Experts of a small language model.
Experts: 32 SwiGLU neurons an expert, 4 picks a token.
Below are experts of layer 5 (counted from 0) of a mixture-of-experts language model. Rows are named router (the router's row for the expert) and show model dimensions 0-255. Each number is 500 + 40 x the weight over its row's rms, rounded and kept within 0 to 999. Numbers have three digits each.
After each expert's rows: "mostly gets" lists some tokens that are sent to it at least half of the time. This comes from a sample of Wikipedia text that the model never trained on.

# expert 55
router:512493492467548461464494501488439567544417492481521511501564416526495512499527474465474534481537441470451506447454490450484522544443475467501579596523451539502500473559514478433511513518414473578478493481483501480524495494475455510540509410531576504524530526540386524490495478486454481489544489528516576525580484498457466452450533560477463509507474472476523491482422496450502457477453490493491582531459386498473444444450490508491499512417488519516494526520538512500534542602487543479404527456511541424520472581470513477474489557491471529528510473458398494515464513529496390440544462509435513467549513464563510510509487531517429494540431528499507544449545477487532478478523559539489427550587490489471535474509488467472531454471466478542493551471441518467460484513539475
mostly gets: " sh", " w", " inc", " ref", " cor", " acc"

# expert 15
router:546546522521563532529481483470485535572504539459498541506398467486492512532499513479503562506484454449424435465451429442480461507513490430486473529528427521481493566474494462457521508507514524488509414537521452435523548478511516523482530421441482500503525520442582586495456535453494565544517506469470454468470462454526497459557505430520445534484478425467463532465463529485459459518514496516452480564496531496546522486562508563478566482537443543561455516530529515525533543527465486467567509538476461577493506436505491498468523453437464497435525467542544470473502520455538512563504458390492501494554495497508480505475526521497450441510509562472496591550588485503523497464434552442498513483486539528530587478490461626531523502449513493563555465519505546528531557562548562
mostly gets: "ient", " system", " right", " form", " modern", "ord"

# expert 33
router:538435516585486463497543455469508476435448448557479473531428435495507504475488483537485519466461511525469532563507488548486426532559513502521477456549538489474450541407497476553532499536494553489492490459511565480521533468546511490443544503523455534478549472471528439397524496505435475500483497512458519542436494507502526591505473484482505552463534552489472463539493530488503590518544525522485457432533538443547525588525470530507479487550534484504498491495474551446476454456482482539555534573561468448438547490469496408527528436512491468467569514490517517498522527424441511557448458476571418438411500506483494496460513519476500441431557487567531496523443532573473512441456483489500422500487454493591458482465535487566496453571485463504522471469470468497553494471549589
mostly gets: "°N", "″N", " November", " July", "″W", "°W"

# expert 48
router:502489479509478512538495508470504515501502508504507583444526508532541448503433433458424572460480577495443467495546467517494502490551520466413447429550521463449498515460527493485549563528519476484503524449479519477537533458572511539450494489504477513463540498469549536496520463477525479532478459466520480424469487537471520532535526422551520522439482478487503462518489573533458429442518460485476512457487524510549509440574443453517522464531504461590414491477581525519520461562579435500517470586466481557490531488513471501610470557423512469485490470511547497521384514426483564500466460455526472490471524536516508483509495436553518478502458451516520484533403468490480410437476423515496507528399485469539527471452501591481470477535554468456488495488538451517508517566480551
mostly gets: " after", " from", " when", " than", " through", " before"

# expert 3
router:503554503529518502537483483451555490433595486522540524535442477562460544479470535562562462506489529479451470491520472516496416487573506558432492524466558462500451519455519561489582483486513451498488563503549491505477467492461494559474473482472483455514456487459550525477523464518566584508493548426443513529500447512477470508528540466562469474473498474510555518520491483498534536432534453542559528468488559560428524504469449455434491473495444459546518541488490536473513448451483504560555491565466541482460437539492470546553483576531433457470489484525497491501427456439509554482501591522518508592557473511505478451467474435463495407452559454504419597508474551499505530447492479524533427481432453591507479460494500539492487487521507494517540444470576506471544491503426509
mostly gets: " was", " is", " an", " are", " were", " had"

# expert 62
router:531471506485550541496542482489560518528517581482525429472482476539448405491554579532484549518492469509459535521516480486517528524498514431536514500516485487458535505498495558478445508426502566459504439442491472517510570557500489491465498503444512517486546457483536506456476492486465540529492482521500495462440498442523495491626507493570458519475457451529526462486489588544443510548412516561466479497457531486531571429524461465468535430513539430477527451518492545465475440462584484425522435582502427523483506452473488542438525533514529485492546511593532564573474494520510510527449471498548453521504577488519482494547560451515471418534526501446518546580482572523415532471489517503472493461463469492518516474480466544471474513453521544421465483492604426489536453520548514
mostly gets: "son", " Thomas", " James", " Robert", "ington", " Bell"

# expert 4
router:540440543542589494538467397517524482467479515444518453475503487479444487489495463476460557412436574457445404505565443556533478515485592537437453520555454467451559531450511452479530495516539541531419505472476475481565522503488556450460446547474461542435533461534551560486572495450470495489487536430528457503453502552502528487489573427535509520464532500499511448557500436598507477497490538511471492488511517450543556482501479540514541478548460488526431492570564528516520515489469517485520535566514411547511531459491478504505493484477411452452476483539545475490473502477503569523501482446512493478574516490469493510515520419521514495466454489539465415535458472448463480440445487549527477423496491502499591525432461451542474501485530490497544438465482492495467497551521527
mostly gets: " on", " at", " under", " for", " over", " into"

# expert 35
router:488476478548543499505478413416526478472503489481485472526480466539508468557450489553506521457470594482486459488527445544546495526546481483459474499554463515441536495438554479508509530453532565541444512445452557452489490515560547463472546502508488580524500502460525502500515482468474441536451505443436442476468531526507515492492528567530499536428453491483462559567490493513477533472491561479488473482483516497519581461542515511462469438518506406558466469513569541503474478491489475452548469505447449536465522428455594509568440455507502454484576420566512497563554509523510512532444488541508401491501559508471482423603489508465464403497454530519508457549528420505555530507489562530486506480492559477594496455447442522560489467505514445457505471571497464489511524542561514
mostly gets: " •;", " air", " young", " people", " political", " Labour"

# expert 14
router:567468540542431540434540537477494497471517561520521439566563547541462441489535504482545488526473504478548475474496488535466481525472415434571482456472510493574530500486475457549523514454538483493461554558531438478493460490568456449501516517431493559447480494588486458460455465490511455536485500506470469514478535468518501477530576549451554530571488561550440461512520471521431498479586478550537452436490525556542472542541501537552426521439557523529495522488476559532496527510486505538552554438540497516448502526511476533481491503538625497464510483553493543537579512548495559537515473472474494485500493483496476572522529425525456541499539449439470448590415500491515453569501470473544549503443534481409436501504553541494485474516507443508456510562461514475442515526490553
mostly gets: " ", " Coordinates", " −", " (", " Length"

# expert 60
router:539540462517549530534531491485503411474428516518501464444479587475561439540496521523478490487535459465585447529538514491457527425555529431523467440507501495536547519496469487492514532455507494457537531473533530509451510474554544473504545504454501512594449475457480456584521469569489520511478558511533483417474497450550526488565477467482427485517504414497487525495485456562504580552498579456485506541519488462495492459496621509463525430544454484404483473538546472559512543489504475500516443528455495498577510510537515424487444526397466539532488514544470434517513459546527550453530493465473547588548461513491532474500471531523442494450501488554494476504410537549477561539566514482458482500444562489486468521519468512538527459464502477426501539494554491563546515427519508
mostly gets: " States", " government", " House", " city", " India", " Democratic"

# expert 31
router:453420514531529488498490474461487470470501447441452467451485501475515451531455502535453486449436448495536504510520442530476465520568566494515447444500524427500509550466450519490463489549517553465478436530457507513458512520515531460472527532571420514540512499554559462458489490518494546511437519514484497483432432455494529516530567460435464517454515543478455447514524577573489529548495564507462439453546552483538554510575592530506475438489555541563507447448500544521493522504560454471544482486558461545540545442518528465482497527478449461423507460496524487520519494524551574562502442418535480459459483458449458488541462553552393545423507549462503486450445545563520490514468469420502474491452537496528454543456507466533445489524524519485561464465515448454542536524437494
mostly gets: "000", "09", "500", "300", "01", "ST"

# expert 26
router:525462519492532471532433536468505496455504513458423489477498506495465522499521512455448496494435488552454485511514474434464477458520516529484484410542483444432461526458530471505448506530550574496513485484453482467514518455534552519427522487483446563485511462464559519491468506480491557460419525431460478494449536463521523524471449470456450539529563451423517431520516455493512540551511534543465500469556516520538523513535541532486552436554497541570544512493490555455535567474472510462574422512562471579468564503551534511436485431486439479449548457536588544518531492460418559540461473481590467484505525553442471478524550506445560476490516467560471490481493487574506543474480513469538562468410495459591500511542434552546455485532503514459510444566447512540479498554541480
mostly gets: "′", ":", "°", ":\n", ")\n", ":\n\n"

# expert 36
router:473442494550500561551498480475558449445552508507448507512441439451501457538424466470623513525464457507517501512576507554549501565582488563500504484485549509521539481437449515578464579471516451434451542456495508522498531481507533445483539527533470527502482460422518522461558458496447493511465497463482506469518486473500557453513510499499526528474520463520520592549469516515520559478548470495444483516456471504519601468496522527460488445555483565508496445548485500442505513462501451438533479600530545526509495495477499561595529468514563454472523528512552540465505495516561575515512529489480492520467471549489474471521521495518471454499510465411515450539446538526494503481477459527541561457468505591530426503470506474470474524568537463418439503420492445462586530454570551
mostly gets: " Cup", " Award", " Team", " football", " Stadium", " League"

# expert 21
router:533515522525482539502503564513462486459526447557502478457520496434462491496412476545488451468479497478603535551487481555539492481543503481510544432512553478554553545443490481547437562469509508469483486530461466574534476566521469445593461561513516538478474498498503490495423563581471475475518467580456504449497491448462582513528543537437490556502570521480463512524512542500450433466527520485472459487462495527526558460531538527460459482434529463481463507474512561453485435458525454492501554506565483546459530448483557480463488499568537482549519504506423500564571505507487543486477525488524502489493490492469455503511494504548489590489511523438511453595469515451538558635538471418547565480440517468506462528435578535529483488501529504430528485513439504491473539516538426
mostly gets: "200", "195", "196", "199", "194", "197"

# expert 46
router:502469544490583495469454472536450537579482532491488554504544478510479524479569478521478460510532484432477556456452500478466553486474481570488555531487484534549465488505521507479469423570461401555492527523503508546508550509436466493576460527501562457549547504515367468482481493484548447444574483564462479550564500549504485478461514519477492486572503550504560521440505484451561458482457481495519534511486469507513437526479529470562500612467530500502535517490495522470458515523481528458424486447518492464476487547491547459438458531516473505545478475436384547519471551548515513428511511496473546525528480450569553589451472535484491507546446551473502480446543460453523431545567532465517481511554558512446528546439498518466515552483453503541425542500461489474424490471489465
mostly gets: " Th", " Sp", " Cl", " Sc", " cl", " Tr"

# expert 59
router:542492503494553511517470529510480437445507496438483485463524547564489539533532473529443492474523494495511494553445505482538472500493536482500439481517572517474545536550492424469532528531527510489524573505479550524511497468581549494528538458508483469533503446519524521447530524495501572473473496512492655440496428460526496460508505548584420454425459435524505452552513551459494462541491482492537432463454468496486461502481437498489490496447512422470496480528491515497549445592545475525542427599406467504485494517492438515523450528503441500480486426468490462482450501541540396502447527551531471462413583472494451463484535448435433535481467476500538458528477473464468518492557517465483473524482544464502512434457434496539493499477515506536541461436495451424527523503474399
mostly gets: ".S", "hi", "gh", "iy", " Khan", "my"

# expert 8
router:496474530446461429451494476509409505484466419537517475557547473524505574452538563505454494499543476540507539537465472488490511520499500475560565558480481555561471492550514480493492464496465439509482509507497508553478449522475492473608523492529563475531478576519389472468419531513501495428560468565443569550528503467472461544480495556425529470544520526519511526432537491424491482517478517500482524482549439487484517568455562434496514590423538504513531490469466476502506586539521487449436501470539475482434451562468537477423484428516518500541522481399397493499561521530524476451475468527512448466504488433521536570487540544533460530468549507530492491450522464459558513539591524453495488561504522471473482530477502493520505450537481493515471546538448557488432510483470484
mostly gets: " J", " C", " K", " Y", " R", " D"

# expert 37
router:551472491516468427511500520514547494538563537500437445416449451505483550524517507569494527518486464524457490505499447474440525530457541443534482528501534461575523532565468449433568475545524493480427468448503522572459589468490530541491481576513479535526630562506481483490529575494488510539485468529463445506495505435572458435530510509479518507481458561457512440458514514549421446475440489532474518407477495527546506424476507521535481504483558438551516457508461521499476397479476529526514463492493465495481559438523449472420486504467420484498514465495473546502479517557493543510482443512543442471418551483503498450496517461539468502520520533445570539523446532553460508434506535492510480445472487435494570502470516576470454517519523551491443500497412482451491472557549507
mostly gets: "il", "ov", "r", "а", "amin", "van"

# expert 41
router:519559518434485563551487496477549506464529509413496513528545506558443510522534450482518481441455544440449458531545546414448532458466561552512485430531503526443453513488528468474482489589558509539525516550444554480450486512446521446490536488527432559530456445417514555490566392449487483487446531516505511461462506490503530476499509451514508538475539503508560489567496445451500566506472437519421448510539487492533510506482517514513461447555425471495472534599531498486549492552517437469525498529506490505487565492545458455561419507424439456471479490536533469427472485471502544525492615547550481478537526478541493547514492453469570500572501509549520530540486573492519469471458533498440490440458496541449568521544446492516467463538505458498505462511499459502543517488574524
mostly gets: "==", "===", "'s", " In", " in", "===="

# expert 23
router:505498491471508521504512510491581479492488508484462553503434452497459492530498448512511523438467542514499514530564473555450461499587522501481455440527543457498481557496517485569547457544524530435474487490470524474535539550531520447437505503506450562523561510466564488463578517447445504482441475475523469513449552475520495505481599484489526516454450513557496524555488509524446559496538494497477467492515528476560519519559456521411453437568567481560436501506558540481446479488482399472548460564449546510490550464399567528590437548510544439506567489554567506479532467457503536532409465542536468491438524524465422433566458460453544560531476520493484468504452568487513534451483483525487528495439544516588477508447536493525496469506509434484472470434529461518474504495501515
mostly gets: "\"", " Born", " Candidate", " Nominated", " Votes", "|---|---|---|---|\n"

# expert 38
router:474403576539581510565458527466535569498519497479436532490493475570494568523482503493470509493414460515457454476479529536411442454480472528491443546579507517463443563471514502415566525560519543466482442445482522454503498476504484509448576447541449520476533475495511576520532529427482527538454439453491448518445495464496559448444501548513480545524494457529513417570466500477469465447547570489420446465561557469567510457549485540454450460508453538524491481479554523482540511501510477528486431527505439510473531545510566512482473610538461465453546434490570478495469538473540536583488525528527464463557494550492485488541523523498493502506474556484417488493492493435556493491490554489515512506521512507480514527478423434575496446516509452505503455503508489468469542504520525
mostly gets: " ro", "The", " ab", "″W", " El", "An"

# expert 45
router:533502476506438556520562498518500432470493550465472431547467421562452499547454438585453536536516482428478446505513468520456510567455567500483474474520528486508601530439508512517545495435528520462497523480499465477453516469445489473470483514424479521526521461516515490444536543435460469516470526494511527485510419501536517482546533485457512477506454531532494516585543594525503490489472461520525506468461495461510524447527550523513497460471563451541482506550486531467467476548524465490549517565452513564488540520464568570523496433458468473473523501590496418542550542543536527537499529528534515461475544420452458455489520524519503410520469467486458410584536491551418526534558469484497420443472509465557511442463449509528454533553399529545532485435497566490530467495523486
mostly gets: "ok", " Mark", " India", " Ind", "istan", " Pakistan"

# expert 6
router:491534471500492545481560561532508518522485514475490503542480567571614527447541505451512525487503489522512471442510517462595508499524475505503512493504440501469434506605524464526519493432542558538562466539550421454466452502502503526459520470498523492544478480502532542549477482495457540461468524485517452498473532560533467554460440498535514497461470440490476520449463454543535531504494464442534512584493525504442463491490500555483530462559440469424475462522544495519570497488431530574521491466451480487540533477587394490550528433520457510485454531516546517496451444482408457550503497544511527494515455572519534449477482466520537493469456465488506537533547435480500464477416524548536609505488457592499541456581452486522552543442517527500465450541581425512509456526542513
mostly gets: " which", " that", " where", " but", "\",", " and"

# expert 7
router:472514539508451472409591466547517485511453435543530478576518548540506450426539542524529426528468506492464542495457494500414486540461486457530513529450484507567461523514548447501490483546556494532445479522522492459482444522497424503520540542471565493500468545486452457464466536443501434444528499526475489508468539453508502472478553520449536504546564540607500493497503496481542440508478514527528490495567528520497495508481522465500536645480516510532581492396481486527440498481518530511490524456559455458499533454481554517428495493528597501511459490515471547542530499510411452455489452509452470437457496433469544505507444526497550564493558476496427449479577561471564502569509547452514536474491545467533485564501534489420499491538470505464426505510455535534475447520453509
mostly gets: "202", "–", "201", "199", "200", "193"

# expert 16
router:509471514559485558565464477479503524445542551444445491490432494442487519547430564522491505503434569443468509471567557556521517465547510529550431465567502450486547575478469530536509533521562571473561556513447454469482538525481556468450524511439433551447543477520572419506528553449467505499446519436547466439461537530499558547490460479511508540472463436504555517545496481550466473459470481541514461458512523465545454531577484492520493453542540492531491464547444511523478500544565432440537567480511534549491587455469484516505470544456480497454506449507545561461455449517554489548545511449567473520522511523481476466536469460448533519469534484518500488431499548562496518496419488572528512480491506509524511462484526511507454456514513568508476419489535523535505546548584578
mostly gets: " |", "|", " •", ");", " *", "°N"

# expert 52
router:497629481492486534462514525527537586518597491541524533459544561473576501480478514433527519536517519576486540413530553443563493483470466520489465483477450471483466499535550509540485476557494516506577483539544494500491461543532549554461514446512495460447480464486530565554523472475571529557473522445540527495489518559514457519442425435519564466522535453523539525503458447523529564511528441496522505525563532529463498515502471474535533459561450526464545547479535458437539518505405536559505459489442549482528458465589405525529481455493536508467512575549519454449454441458472483516487464532538524560475458536511510481445488486484564483562534495547485517487489503504510475480481431548458461512482437553519536506543488501480586605520531531530533492556585502546516468524485513
mostly gets: " and", " the", " or", " its", " &", "The"

# expert 54
router:528483556465550512564454523429578485478409450458446487546509453521523494496486511416432477473478446470471513470496491532529526513458470480458460527498439572446480467454473533507516464506516544445484478482472477438552542506535504494482535568531491480408540477440574555472418499497528557533457432470433472448421417509481528524516497472476468462478497499599450507530420586534531488559476501539464447554520517566541439488503497552493482498526498502516420471517545487511543439464497492470543470489476472500528519521474506520470460518491516497490535487550508398552498473513522521553437465517509475453533542574521456464569567575548502477510465554530515446591458509458477450445509483542509457497478532489494546588466425451583513473436467509492494458470506514478540473468507557
mostly gets: "y", " I", " we", " they", " By", " war"

# expert 63
router:552476425483527545533470490479553526483580513478469515574487556470452536517480440422561488505463527495464542469521567563533449442552494510545500477474490476458528515431532542563543576506546519465510533535456480498404450518450552459464531540482449521446471468510569450483507472481444468533456528431562477507471559519482546484463482437535517532444492443474531517547528531532467567539568497583556450456528537515527495554544452561528511431552569545482506518557465568568453493521479508507526496527525517526513526496514516545553520576486515475432499454481547552441447425456507513532488517460529499492491540565448451515562488457464573513574569488494453483482515563511458543443451451540489532458462432454492500457527540492463498491557486493457530458491576491529541529518487549
mostly gets: " |", ";", ");", " —", " ±", ".;"

# expert 12
router:553450437471469569552504479463494524442465488507506465558439534500542498506462519510525477457458451448480527559490448498526442548554508507554514443450565506537512505577477429606561508475550461465469531500503465493516463472553543403495532541485562543455541596492471444433507487468490428496472515522483499452503499478488544504485515570459598532514491533524494535521456481546415493499511494457541443423521549508568563558528524506457470559531558518505580464470449505468476532515481476522562501441559507493475521503496491500555506535519521458447539473509535562545469543494529524492474493465474431496484509458488488521525530438508495543523596543439520481497479535476547440529520519462562604518437529439466406430478528508469444490532560506431486480446420533486482498487507514
mostly gets: " JPN", " FW", "HL", "AR", " ESP", " SC"

# expert 40
router:481471556541497516518500532485523495455500549459566523435497496444479491558521503467510576454469520551474465508541490483480461560504559448456468464543460504432574508491476468440501489488543512478500494524448418445611539513558536499456547532522444575424550449493556564506557511482457535471452466469455459453480447491477514474534565448577432516473512412470495482559488527461468559422503506495488523417491520509521449494534514484513494449533470518512502450469587490456564449502564479466519493503439438616540550477492501560551533481448455476506565470549520470496509458464563498513502516484525486513529484589440450440511510494493500497462444524542568469557527501583469544472434504471479420481495569521499532519488480496521500480416488514492528471476586522445548524517476517
mostly gets: " new", " later", " American", " This", " former", "'s"

# expert 44
router:545473453475524562493502443448521483526454489465478484529474473521418576541436484484461534427444479465496447506573461545511527498538505502561435534558502494439467533512515423448493550524545568480452529458462513481529559536492526482467475493478465552480465501455519564507525447440488548535463497530477518528443462482508477462518567486529472493444474405481422522537458472433459508461493517482535496540468504469543514485520540493464475469423476445532393458528544555439472499458535486488547505575459413554451529414430494502472452443444472453435539472558517493541432503506535546548490503517520461455555482457442451476532491477520488477532422542553445547559524480522544454522462508460496428428488525500486491510465461480552436453514477507515503472468448425513537569452544526
mostly gets: " San", " public", "-A", " Or", " re", " En"

# expert 34
router:485437492532533566533440487499564447429475533447454513490482516482490477533501466566451539417436541509472462519550450554473480492482531467509478459515505460491504531417437503514520460546511557439444536480489543454483457490523539456495542517508470595424488430498550558460500526484484502470498554474486439432458539487482509483447480515504549541433492477532460508510522552574455466492480463467451432551443559502502527417538500555524479428483433484541453499573550562575426556503544486497539489488480493560489514451449575514477446475422442451496566476553568520485543510454522518526482468417555450476524481509439445464589534465500451439524434503491519453542551440455535490463460545490467550484502517488501509507471454548526489500494509484457521460519484479501542556539543560
mostly gets: " all", " own", " south", " north", " North", " •;"

# expert 56
router:553470489550520459512537498480548527509562534456523555502550531563492476495488479486467531524524555508443561504480496497449458514416475481524419528463518488449478504459543530460579490500567530461456485431523528456445547481484506498469420535475429521484538468486536524482523491488527488535491562462473506433522491476495494411383562500481457445469445504519527500524550481404503530426452484488492531573502572521495454533542461541489533440446489540421492503527512481467586467450478464453551473516482476577468535472508457562516528507490441483508473422475554519554498549557530500538526513399570464456558542591585481547501482539435488434544440494495536486539501466477491499473523493467442510452577432551488495482487466475508487503558435496533489455516534508504557510476549574
mostly gets: "al", " cont", " l", " att", " adv", " aff"

# expert 9
router:508481522482537471506464466436510542475458588447521500438439472514511438559537468443456536504486550477423462436526386507536463486463505463461412519457511551496547513542473509431558432541474544522468543475568464417589531496448542538485486538475447506491478497564514494481443486520507540532494504519446432469477439551554453437456556453469515474491476503452504476512543505507523427447491472558474470467460524516473522464529405503516467520502434449494484489493540530573540452529481546472513517472499462518484560578464561502450468522510523539511532468528519477533486426525542406531487509456577506490557488537505469457567568528492477493484453529554521468540548400444480451469480571492495516472538455442528528421491496449513502549499469550543536466454522477487521521536541548
mostly gets: " c", " fl", " n", " ex", " le", " h"

# expert 47
router:491503508424471505512448555538507514456528526473484504480456493569486542544514486564444488525502470530467520524491443507481481557418572490518526557518549516484510499555423500445528520534473490523517506458507521602486502440540511505556520507477478463539473488573393503434527565507492464456529518500517518493527446532540523490469491512472484447434428498523545548481518541438481447531426546506512481530484511471511492524482447493438519527431518536478532484496400539476469508612514418468483469487473455492486513465538552495491464557437454532474520476441500504459445509538569468524477536512530439478498511442560565472513509449429423570414458564551449508449521471425528513448578543552508488551536481421433509441477484525513475460571493525529505536472459523458433587482539515
mostly gets: " Al", " Am", " El", " Del", " Kh", " Bh"

# expert 49
router:497447484495501518542480484530541499434574447566486528542492551459533555485480507513591468499483580579452586508556561502518459455531516590562536479480466478481515528543571486560536514531521527493569557490496476519452477540546523469458551515510491513479475483537509486441507493454530434494465515490589454511466512589460496532475492489505575512495505512523520524530496516530502566500579492554482474439551564562526519537526436562560502499542578501515531537500418557504459531491462426489512460450520511509501493474514444553526519444551583453469530486526536528435465524428500532526556482541536434539490500583536499525549553529441521533496606441535471515444532585476519486431491458545542558508440422496490442504509536487510462516539499537482463497538534493522519482480421504
mostly gets: " |", "=", "===", ":", ".:", "|---|---|---|---|---|---|\n"

# expert 58
router:550509436543527512549455573452525526513497538468430516485405480441433425506532492561490517507469436457500514517605500506462513555519484445525485507497459429466493503429465450457520525495511542524458417506470484469514501485534499522476530472427490479545512481466520583460548519498458533526467624486549457519521464472535517449513488501528454471483524405462495398487547452542461525474480555492446518556556503537483512436492523567582474421534467491473504457539568479508562490488499539502506463529534465531455533501480491495519484537454432497462530475541524418575559527507567492559480506459496472494484519530545468445520518524547494429458496558556512467557567418539494483488484557431513412456467503504523530558494477488517481451509443498501587476449520517486586485498510506
mostly gets: " construction", " military", " television", "weight", " local", "ological"

# expert 11
router:517516523476541514506493543472574473554502532504471585440451478395410420531566523538503503507526461506498543506592513424425560456512461480460460527510477490469489528451540479583496553470561550465513436491473543457520601534424537498482475524501470428534502501444557462453540531497507525501481549538499448502493484476509480474541509468571458600478499458497579401518593505492524530472454519569487505462466491506550533517518455548457414481506537552529542515473500531500444487481483451481540486594454546504490522501508494439422471502439504448485540549512505514518508470504514518512454521468534490464505467516510455477521461538484601471470503554481494470562481519504487532535451487491454465421451537463517452498504480568564487499481474505506467491418548487424505545447429535
mostly gets: " John", " William", " David", " George", " James", "ford"

# expert 30
router:502428490509480504543512497489436499527512503464496516556498407503520546540442451456557513544523442516452557538556507548548520581467470483560477586477476508586550546526504469505481447509443476489435567462495494521524482588462410446527556490458482534530463515529539472456480501459460396496503471453490537500508505579476531512462511560450553548505487539541527593580509492444509523491467504574507493449505450531507523554516486514507477576495566544568479485473444486492456523503537481440470556447567473496462485517422548553498523543580528482448545470422495542497469513561578516509528552568458434497511502474559485468518504528463431503475515543376479499454514479472535468468445492524536497497500450503522466512470585477509463480583505486505460520523437494476514480484530494
mostly gets: " gr", " Gr", " pl", " c", " Sh", " Pr"

# expert 10
router:488499568478439457512497461469517529512458551549432524574504488527528524504545513459552478528508522530488565493447626543512516478454520500465495489480491531578444483526500486488458450537502493511477547499525460508489489523468414483551534464529531516552476525552433524475438508454473454452542425565464454499482545497479462484462531535498515495575524531540486560527465431447550467453467530542483525451480495478492448572513571501531519571541552546539539523504475527520444573527526500463468515482557459481461525516451530554424436471557561538444495503469461550554576558543519521462503500507462471473502479458471573560522514495504482529564513468434473461491536498479599451489500530529515497550586542444524511548448556479419475485487446526532424548521431459423462438434486517
mostly gets: " (", " R", "(", " V", " tr", " ["

# expert 32
router:483554495538507475501471483500517485495450462548487472476489487560458413545537539490516488482503507485461467431556501505444493522543499447403526486538549471574518509462450503414513523488483483528434520482490493524507534422542562528469573557474528493472469497438504570537469525619487514516492533524512478481542505445498488471555499484531503469501527543403466437498520536580436514548509452460447491502477501406513551444474460458517549499549413481522489480601547488469578449510470599521554393481429522489461472527509515511531610445482510458532498440507501448513531519480464534460538442470468531474517579588457484475457541564551493449492565485551548551528476536444439485525466522495505469505526493530472533498523464539495493558442528497448533528436516526514505523503492519
mostly gets: " used", " released", " found", " built", "ected", "ired"

# expert 50
router:461485542541505533540533453530500477471457458489541459491454475427442498516533492467491499440452516477483480548433482569499455508478497470464463498517559525496559509467462501474539532505548531457449471452482463457581420498496473562464471470475509547448491520565585470500475473494491561501475450498441410540489527496548509482480552527515478505495460535451422459476519546537466537529531528507426498462526552514537549433555557569491465500483408440550499479518538501501436403464544472535522518518512486568494576472455507545412518449567487548551552494486509452500551467558437517525502423490553535464446535467466461470459473548553467507474458431517483461568479437574451551463450582475536509495493561462535459488504539430509510528417502473484582449532503439493514511531495517
mostly gets: " million", "48", "000", " sq", "00", "59"

# expert 51
router:470445480533517467520420531434559536537465467429481475446511474552479428460490473470517460508507518495474478472553405523518502531524498447479495432535563548484522516458548497470487513428596467472486542463489512416521542457528586426464457479505414523525583549487451565532476549494534568431489495554452427501439547533512556493520483524533422450479475501498472529449464532550458502542543527524457546508457542485546536457473544498429471475493413439460471478514511534493499467467474505496485512480468524463521534482456489452546480468445503478481533460538545445520572541484490434469445521572492509474520430510474457540510500490564482491476473522560465473551437549460488438513546522450541517556481471505534454527451461437546477525443503474425558432447534532533526568510532533
mostly gets: "s", "ers", "es", "ors", "ies", "ions"

# expert 43
router:516509478491582547562501477498546509478481521467442470475457526524490471505483528542436440457483500416557436469524455586469449478536522494512494416577541419461512541483523458466480507483531558453502516514423481447528535526517519452482583545498497475492528471494547558448505512485435531519499556487553447488451481437488512483525500444506479513530412418577443537513487485523443534479573485488514462459529522468534471468544497549433538425587487511493555452514529521516526540438464479473547449580536469538486481444519534493488483553463487446460534464543541480542578464525524546562502470427550511493482506525531471449509461475502535487461494509539429437549436459555573514482453457483505457474429534506550503513465412536535455461541474457497483445456574484499578536508541526
mostly gets: " Carolina", "ration", " company", "oint", "ate", " name"

# expert 18
router:556465442481466524545535465476556547516563519476482498495519420483457487472450506518490496498469526394474415521499487479480539556518531522511471446539458470470455550527498447544547494567579518547512488495527490437483507492510501460454588536444447543487586457528545556491533545447455512521484530525441447443481535476467518476503487472479530448512559413540543544542520506459495518485491520450503453472519542541559488532561489505418500483487525454557554482491501450494509502554535495462565565462438529533554522451490488546506472494528467535434453532558551556555420416470491449572533499450522479387494535509460462459516527485548471476520516527541470454521545529547515434482447500524495552450430553484537557520408479471443443468541466469478488436544517467527507510561556518
mostly gets: "-", "|", " •", " -", "/", " &"

# expert 2
router:519524527451555540562482448408446513520458500468524432451447467510423498543459539510479500484505417500500445466421516538535488489495565495520571505547525554528417514495452497449520492423533536481454440508495492498536500498478510436511516516494466514519546516532485501513445540509499531412496513535461468476451441448509539475523563519501459502517537533413453568518513526536418462474472517468477487454444507462529505419481621496498483521477503403497401483523502494479506443477470465521457497466475500508484523477470554557447426415471546483487481493525498532578559502571523573535464428478471467459535539431518470482494505574613467468557544557445529502469482484523484532487580465446506446491440512470491509569479454516556487530461488464475540479537463536466464525477512539
mostly gets: "erg", " press", " Pan", " sec", " Sec", " ag"

# expert 42
router:571471529487558493532433463428523460499445523479441581511485498534551486501447524573497541443491508442472449483501466550498434506541512501490492462509516433534579551473602439468560474518490532455439565501505478432550561542465509481461480586496456562507524486554569454553527508491486466504480520449475422477461457486525525520517526430434542530501444564505497546518500511491506500512478467497437420568448529515463494494496443540445555483577480519525515541485569488465555530418522434441517498430454484470513514414448532501489520457494476453548528514558519476538493507439572503516511500464515498509485496545483470517548566472568484481470431492532592542515423460444443496451457543560474506506510476543546451520487537539563481501553578501489477468480552523463528490476531507
mostly gets: " during", " where", " result", " However", " ref", " after"